Experts of a small language model: 52.1M parameters.
Below are experts of layer 3 (counted from 0) of a mixture-of-experts language model. Rows are named router (the router's row for the expert), up (a neuron's input weights, with its number), down (a neuron's output weights, with its number) and show model dimensions 0-255. Each number is 128 + 32 x the weight over its row's rms, rounded and kept within 0 to 255. Numbers have three digits each.
Before each expert's rows: a language model's description of what the expert responds to. This comes from a sample of Wikipedia text that the model never trained on.

# expert 6
It responds to: Byte pieces of accented letters and CJK text, plus pieces inside foreign names and infobox words, such as Benoît, Loïc, Nintendo, Succeeded.
router:121124116187118080084120123142195157124143115101132148108126136180136168082153167133090099129098165124089107076109143120117157156123127154110120144113102141180135153156119097128143105140068122166084130110143172120086130102117063099104134076180128119139188115159137096087147156131107158197157102194164123094166109180120181196164097089123091151144161155157112107121103127150141149062113132149149108145152195156148155115132089154199119093137041131161174136103125103116113105071081195118125099078162099129117130080171130112086110136110110142115162106150189113096157167090143206119145130178156179122110103131166095139170130135151094134099053156121121129196115173113105103106192185143168155170080118130169059163105094127095158114185173095145094100134183156080110096103143142
up23:149078136085111080167111113144145080114118165167155181111125151130172120137114151151135124169119129143112138141110142154132133098145098170129131156101156122147110118166108105109149175113104129181091127104082140132165125119151126118139142131075102115152118088148155133128104159113181120107156099111103151156163129119153133074159157144173060168102113131190068147097048114130107135214114195079059187133160102212082107150101085118180122105151138160118146101037133082197121168093122162115135164089171110109103136115128146186122165142125124155184108144113147092071099113063109052159116063138130119110101181169116127104071134130123161098109151153104151162140103097141105162131099060161126111095107141102055140129084135178137157079201148097136104152179123163129081047155101109
down23:147097085194146135076130099170147128158090124125118141143133103183077146118103094110132070125133162137131099144190128102070106123097071147092099094136072071136125098154142108152140104165163103081114150131161137102157159097121159053153101090118130122158131095096118116122138129142146144128112153152086153107125112140202168102173124154094148161107177144083128164064115120105141158126099189060084133093118077081123126112139094093088127121118139126073149168126194143165107187128173111150105055186138126143145123136214157070132135124138095116085178085129100154148099158122077147153187193126103105131173164163182082075139126151100100182105096142099100108094147139109124150133156068102085075239092159165166115141138143120135132124100156198111081172131122128105166136113125127
up24:125106143163095117134121109120123103133160173164137164113148100158135119110156099184108097171136083116099051142054111158114106116100119135119152129116180104050129157157149116149108158162115121162186114096148081162097095111083106135108159171196163088077155133129122155120124165109111170136147128149115167111158121159203103092129158100137137154084121172155206156053101160102100131167098165126123082159075047104178139065112165119125183131144116113135103125075186178165101121132108166101168156174166159137132165150147169087069187176146108131065156127136131128091127191135132090167095143122127160163203144188114107130163190108117183120158132065090145155131118148065154173141160159129108138128160109110130149120111125148166157157153063183176083099154132150105133129159130136
down24:082094126089102093134183125165126167108159145133100111135119160184190098151136178153143139147104139110139153098168122146098123086108064112171161128135175082051133100094128122096131096140102118118139101121097125136185080142124159120128143149113120114102079158124088159182137101122198140114181116148172083113112103082099143131140147145140190159191083108141148171186108149121109133146100142161102102198115183103144176189119153129124065091126068123113112094200100119107118124116158132140128096105155162115125143168091127138153173110173146149162118085105115146129093164201134076107115107115193127112170124135141083128146165152092194092159142099176145125080157164150134112081084086189157139169061130102075105099131182124193081115129187119102139185108165218137125134093164092
up25:159108105157165159099126072152136205151114167151085146136144121168168079150097107165151068132161122160119162086092131166211152087120171210147184103169109183159093142147102129117137119068110114152151122117153151100122123141094045157134126176146177034159096128162153167139113164115092131140071113157137175096062138132122141127128068122159111162103121065147122101087141199070082119083131106149141097130152093106127123107144135106135117150164083168151135154123109072128122085189131120095122165153111109125119126099143185179089124164130166131098162101104179150093129117098064140149112119159116166140139144200116126115115190120135111128086142116111144143151131151105109126136131139129136144067150143073203181177122122107160146132157093187169126160120087143123122206206102128
down25:101082108135132132123164194103124131103110096115120074118111199067169056172158123072143084125088112114145120082180094191153121136088136156193131125143177055136153140134103179198131113149116133119102095102136155143131097125116114129066116144101092150140135127137116132137131184121110116078145143116112117124100095112141125118072133138173076120139145189141134126136150096086088083068147133162114163109163091107128163125198105114072150130176140157164146126125180126126129092129094118116123134078099201221107132155200202151123148171151095183070134138108131037110120159120078082146098057136196110131094109085160146127196149111143148142160122132197123106107152153157106083169119138153134185175131108131077118125122108119131127136171162092155148119106104086141142136125181086
up26:088156170095217150103195131114151112104142156117146133051150157195148139082138125131144111101139121079165084097210132131162119104152141188121162072129130135077148170166122179116156159090066086114134106146107090132167102131127113154166127115143126079094102106103170148067198155170102122130122162146144150143117130141125127136104168087193103101115103097152117108138098162109080161047109092105083091177165130127155140104159081142119071146143098158080129132132135099171158143155104105108159124118163076087188114122133075134143169113147150142102119102111124158140090129151129144169076144153202161118079125177132084123103097157094153104157094083180111095103116208112080091179157129152143160176096145074126154106166116154119167107105151151081168143119108169153076107167170185
down26:165116009194105107146135093124110138131116151138100100110103079110107060125088033162051078166094097160120137087192140159144161153074147137160097180133135133096139146077125091136105175071168152133149132138148118075128083181138154136094042137169136164130174123112163156093099130116159117132121167101140121143101122164182150125127177125036144134156139116149165111144160141089110157099100127067090143144125152102078182112109104087094187101075131116133143108139154147127092174164119170081132136128092149132141176123172128195107128171169211110084103102109122132117181149094158086130112140116126160081086106117106140095083113112149100065115143140116160151129124133127134130109089079138173090101120154125091162109088149116155069158095136105095117125150105099159130109081173165
up27:082161022139118130126131142170141143152141183099164105152066109120191194140176182147137158143108169114126118147132151124111186132103154115162153180142134151153115094138072183153107095133111172128131145152161171119094155114127101149082106178086165151110163147155166149127142091179132154169161155105138153151130083186086093140093120223199124144158126148152166118095105118087212121169164162108165112099081116161142119206171100126145118097128070097159151139120107118153120103119103111163097126087109109155145117080098131156133132132093147160088114081095103107129149132143133140158189160146062124133114175140115083112132112102162172221071078152151183128201140162150119093103116143075149083104140118096107134099136111137132166100168167187148187157099163153150127100114150137
down27:101101099171177115093129196136153102160108152125163158094110122137093091115123174187183128080204096108122111112093103142130177105145145141184153143159122133180091118132051117186137057132106149144092184076120136159089132057075095142129119080119113133124140079157139174150191143067099133073164211186136132092151188117108155101132124113143123135124100108091177142135143140143111088176102135107182122157086191076120133108105038122148151140112114127219124113123094146098164104131132140110053193115086130100131139097147150151100116128106099120090132134185113204184159164110099149129129126128084153164093117134121086142105126128185125132115122134107164121139113136123135198075170096099111104129089118163043093134115122115164153141182136136160104159103150126087135111141121124
up28:115209122134089128132131128148139126130137094113169114112153121225175199072118188091175108121105137150130145084108095145058144162103087110130122132134076111085133162129119103193127167169080106110096159076139092137179117109152157144139203178134113182115163158135139130152133125150110129124097136121154158118136119126135091166080072147162110106145142151156167149052114077113069089151133164101119107119079116120126138158107114180113083127135125095115169081181136085117136185070113074082084189123126134089158118102103173118113096160181186130158105170144120137107163131090187204128162183103148127142077095137116115109102070165137106123108092140140154117154175168156138108115094077119154138194129141089137126158190081155156121127138103072122131100119075141136157116185080190
down28:114165153092090153102081104133105105083052159082206157085118187107121115100126133114160144181140147154150126184102145128124113163114090169137189110159079178204123183102117154134122131137086167197116127127143109146110130122121120108119077152100142128089083087118088117141113143096079107175120171132114094094205073150042155049135154126090095160141117102137163171117095202122123138157158110126092176110144080091139095109157124119117141127119141154123176150119108089110107111137123132132098119169085149134127057119186195077129209128113124133099150207109164077124103133077139096140147186139110124176130122153146157154110150138139114121133091131146149129110146148104147158122141133078120144050157111189098120153082094142142126100108156171150072116091104152101195117086055120
up29:120118107141087164135116124131118100108116149161194108107132089122151130115151133169100086087155120134122186058092135081124144093178064082099129103144101166174138147161122117131104148138083116154100146110170092108169102166087161218109159165177190172113091116135154086090166126146098116108154090182122092111101195177207146066109147076177147125207128117101119147189138123180183096157159067124189144100142092146140108141125073081188139135121142154130138148153150124123141174132082096143142132130156107132172098133197192083097086150154135191115115142168117131083162167163070158168100047131145150155146137118088108122180129085092120141131088125103096136128129127136146125104140129106107164145148108088150141140130115126113202149164127133097078141135112127141181124208094091
down29:133095053141172109115115154138160139115109095091163137171102177146107087179181116083134102156123156089108134144112143124137149075084162165121095161098139070097077146072109130153212183188158160130137121150171092143114100180089109120144127124152131126142088140109113075097072172115072036151122189103106107134119149148087122182144082163065100077057194113130154125131157130129125121154120125145152082144144161111159167144090148111169152106147176107124179122079148136098146100145145111119067171146192122127068115095123188120110124105103152149084092162100162136089159139167125173096157089151061095126112146143134083067104096112100100107101124148128112149165131134055165116088109189171117125136134116131129112155082068150100107141105110113148136185156091084072122095172126094
up30:137066172163136124144160128169098128122188132094142086175075114127155094155191142105126166086052195189102161121129100139115126116134163122159170126124081152148152115065143105089171096059106151107117100134144135129075086204134209121121100150126172145133101142105130090113051126152165040181095083095143112166178153184099111175084145171172155186114121137102180119096182140116124138122158124090141141179135114118127135085167158108145109175116069156137101126103198134092133179133070114101202132164139134171139136120153139106127126136124072178164140114199115090160123166099142104144159073135072140165084131116096124088125161135161167173133167165083120107168135123086115162147148142134094144168118147145160115104087104117109121147172141064130141089145133130158096134099135130
down30:183140127139057086071162123171198139152106118098147127147163113136119110121134151156136140058109148165057181086130117149143152143093092117099160140164068146168118165124143106166133211123112138083131042148127179169076192134112170127162114152041106093153158196057135149104130137105085175171098114111150155137111147115094121151104120175143147079123120086129131083160153096135155128097105127112138161117115164087115145123188163096147097198170112131123097131076166143155090178069117103134129147084075120135145077125110092101137177164139105125133107124139104167143110160119126153147133121107187122141078091089140209099132076060152134146059100144124141109151115143154104132099153124053066131136154162110176158085126123098137116082106166167137104140140113106069097172127109121
up31:147102152129100141147169118153182137153099129123078117090155098136159117050093141137100145106142085148113103076183118168085143137096107137052172106075167166151119160145131139093142138079132130075120165097093103146076150147138064173102098080077105131179118118106175153096159195102087115131126095086202133155146151160105144175127185124119175131157169135100129092140124185138067112104185108122103101156115073129149161116140136099086095133146112152136098204068081146120110138162115168172153102117125141204147113139161111169140190159137078139132138132133122105089109215058097191121117168163100122139165112117129094080145120112117120114049127138150119146136112103123206145116134140141089112080094099089181131157125080095141158180134191127136085175136122119130173158161108095
down31:091131109156133164142117154114125103096119125189163166124070144134095138150163056090113132095097124097058125117125078130138095120119147157156122059121078136100107171160197111096135140162149175173165152111114119093133108117162130138140218177171175172148109116107157135152130090097156146133120127150185111128101141175157179106096120108145129094107165166163094108181149091131145058046125208138141111123132136209121137108116144103103138157095111161159161140070123120085143088134123033122100136154108164159085129138095094128064087131147139117154113158129090150120124080111146086118123060136136155156136118095199152099098138106136128141137138046148074086115119206128221116135130139106127106118133139068139080123190094074114145132100118146095177112118062150138137112103104091
up32:173093141078123115077119121107159125054106133150131100165132121146147117131097137116113165154125097116141159109154104126183142050123097121092080060093164113154090149127116116094145078118120112134093126104180139123163136150146090109095159138122074132069127110176150087131135162152129105129134121113118105149137097096111094100093133133170211112139138130168139144171141182176133108130158166099075158151144078168131126069098175158101191066139154040098109128123210123123125146112152102178171181085175163166081111094157094106115146151102144156131128043180110179121135140114124093067160087114169139072107094065124148131148123189124095100109101118118126185146123148115204184078109055116125185107165108040122120157147121145101137102117133121156136076089144168085123136106151136
down32:153150127094144176146152115136135176073158160140120154142104153173099108117153137076073150132131120129093163129075153075112111136087133072125156105134111168089111116068166146104209166165088182079130158130203091164103092129086161207178139147127118087120143095131143180129125136119118164123067150115181209175112094118156139112068116160138148098110088154115116165116148059085157120107170115142151131127108132113121165142128176134140143153116116174105074131158152161135106092126087132138140098155129132129126114043156072112103169084124122157104142185186101122137181093140137156113135122161144108131148157121136104099127134135078118160148172039098131065062200124161130181105151079081143085178129107107104190124155114144178086091179120177128115124133138143127088109185161077
up33:116122104119039131166096168140141106116121150170177127134141075130141112099131151141091108083105182149164196115232180136041128179142115180089164100113120158174113117139142127074061118104191144134114082127081084111143081102123188101132101117167171153167159141136140136099105102166155150103156093078121137142121179111138142153154183102069144150127131129119090163085152163169167131148142100152045139161127142145142149189155134135152146163125104136107117167140148083115088080119114173176133088120154123082106125130116056152147123131163132148138139129071071150060138161139154113074131150107141125088093142118102105123126118144114087155150079135080135137151114112101126138129108185096145149133081139177160054192153205100175106118153181131068165166115165128088105156117162131
down33:116089125122160115146129086069090134148138186082049135125143107086087103139149154142095107152113068071131176055068117093138135158150093180218074100140082117111091141156136149069078127147126120105108167132143069077161100137138117079201151142153114102142097109157094123131149138076110166134093121148170105084120133132120153164155092086178096095071130155140199141158152116105149139119155191107142138066182086110081120125154110146133123166178126165111104082159089127125111142117161130095057116137111101196148127114089068112145118149131128103158152121149104121133104116193180172047125125090149097138155148106143148162130144177108132154102163153122121083148153144183187137151173156085138104081153207165126115152125103114154119118163079151124178124173087150125133158122109181
up34:114138137139097160070111151176106114089101161147105122038137153122196091113160097186111139121137172073137086106100116089134105113135133142124135127134103100119145130112117094109111150135067159144085117077140205109137119061067143098131150081182129106095096092100122139143112149166157130139167089175081112166164120084196147105120153139177172130057131162079081178131082143152088141114066122098105096115121193191126108138124106089066159149104116137107146135162116110099088155124108121123155148104121116118156166034162175145102068129136136172173132112195154132141107153084078094177142111149135138154146143127140038172115119117120039153148099118101087139093149127193095174128172143147110142154122166131122111132156100175105097111129063096141176161174126146100132096136188122
down34:124139070117108116115099101162102110124094121111114107057140157115127139098171117149135129138121111139152153138128143030144132114074160144136158167108135152130124145129138137140073158122203108170159113082101142114125096147147140100103141139092132115102076124120101038110084126146195104137195132120214116155174116199150116076132093156111145183149165148164109159155105139082084118172118156122152094128114117101095147137162145079080149121068138082101129160145149143106094128123162145154184194129115101148163129143115098119158156124177137144146160117194085147055183114092115099132082075117162056165136106090163127153096154071103091079114093081077125113163152076109092095133197144085127087116157136183115185127144041140128084082135123142132157099140147117143084071074133160
up35:202131141178120129141094139081117166092219097096153167099164119164183182147098121120151166127156113155127124134071073133161152133190153136130150136158108202162112085099145098138157118178084096091120198154113166126163138076117105174103102118071158094130210145127175152091166163117134106111166109185116154098135171108100128152122146105102105155074144116122145088077051140080063115093100111144102162083109127128140112135123093163161150184097132147084072129036098164160156148115121164137176108155151128130126166121119107111109141108138063147121126089165185135117116114127143110093121154164100162163136189145141139122073133117077065113133109114169115146108179141110166087105078135192110042105152213122130130133128154137075135151130139117159114100147082142114114129133112112
down35:144127146080139116146051129117127149172088142088139108146174119130105120094083187160125136163090175104125120139125216152109078079123192106104160097156157150128123131104174094171144090094129149167111102154122170111175154166141113092176092129176126150155073152116165132141150131085124132240167150126116102158184070099104136059104112118137191112106116148162119107079064089138177103141177126156135169143110176150128129103113103146079116118125095111125144162104174155160075172138122098101121117090134154106166120080173077138151096169120109084099139122123106132121158140151136163125076163132122126113164205135146162136171077138051118131134173187101140162094096093139094117080097111120085140093102209088122097146120080132157146188115097115132119159067109058125149106073140108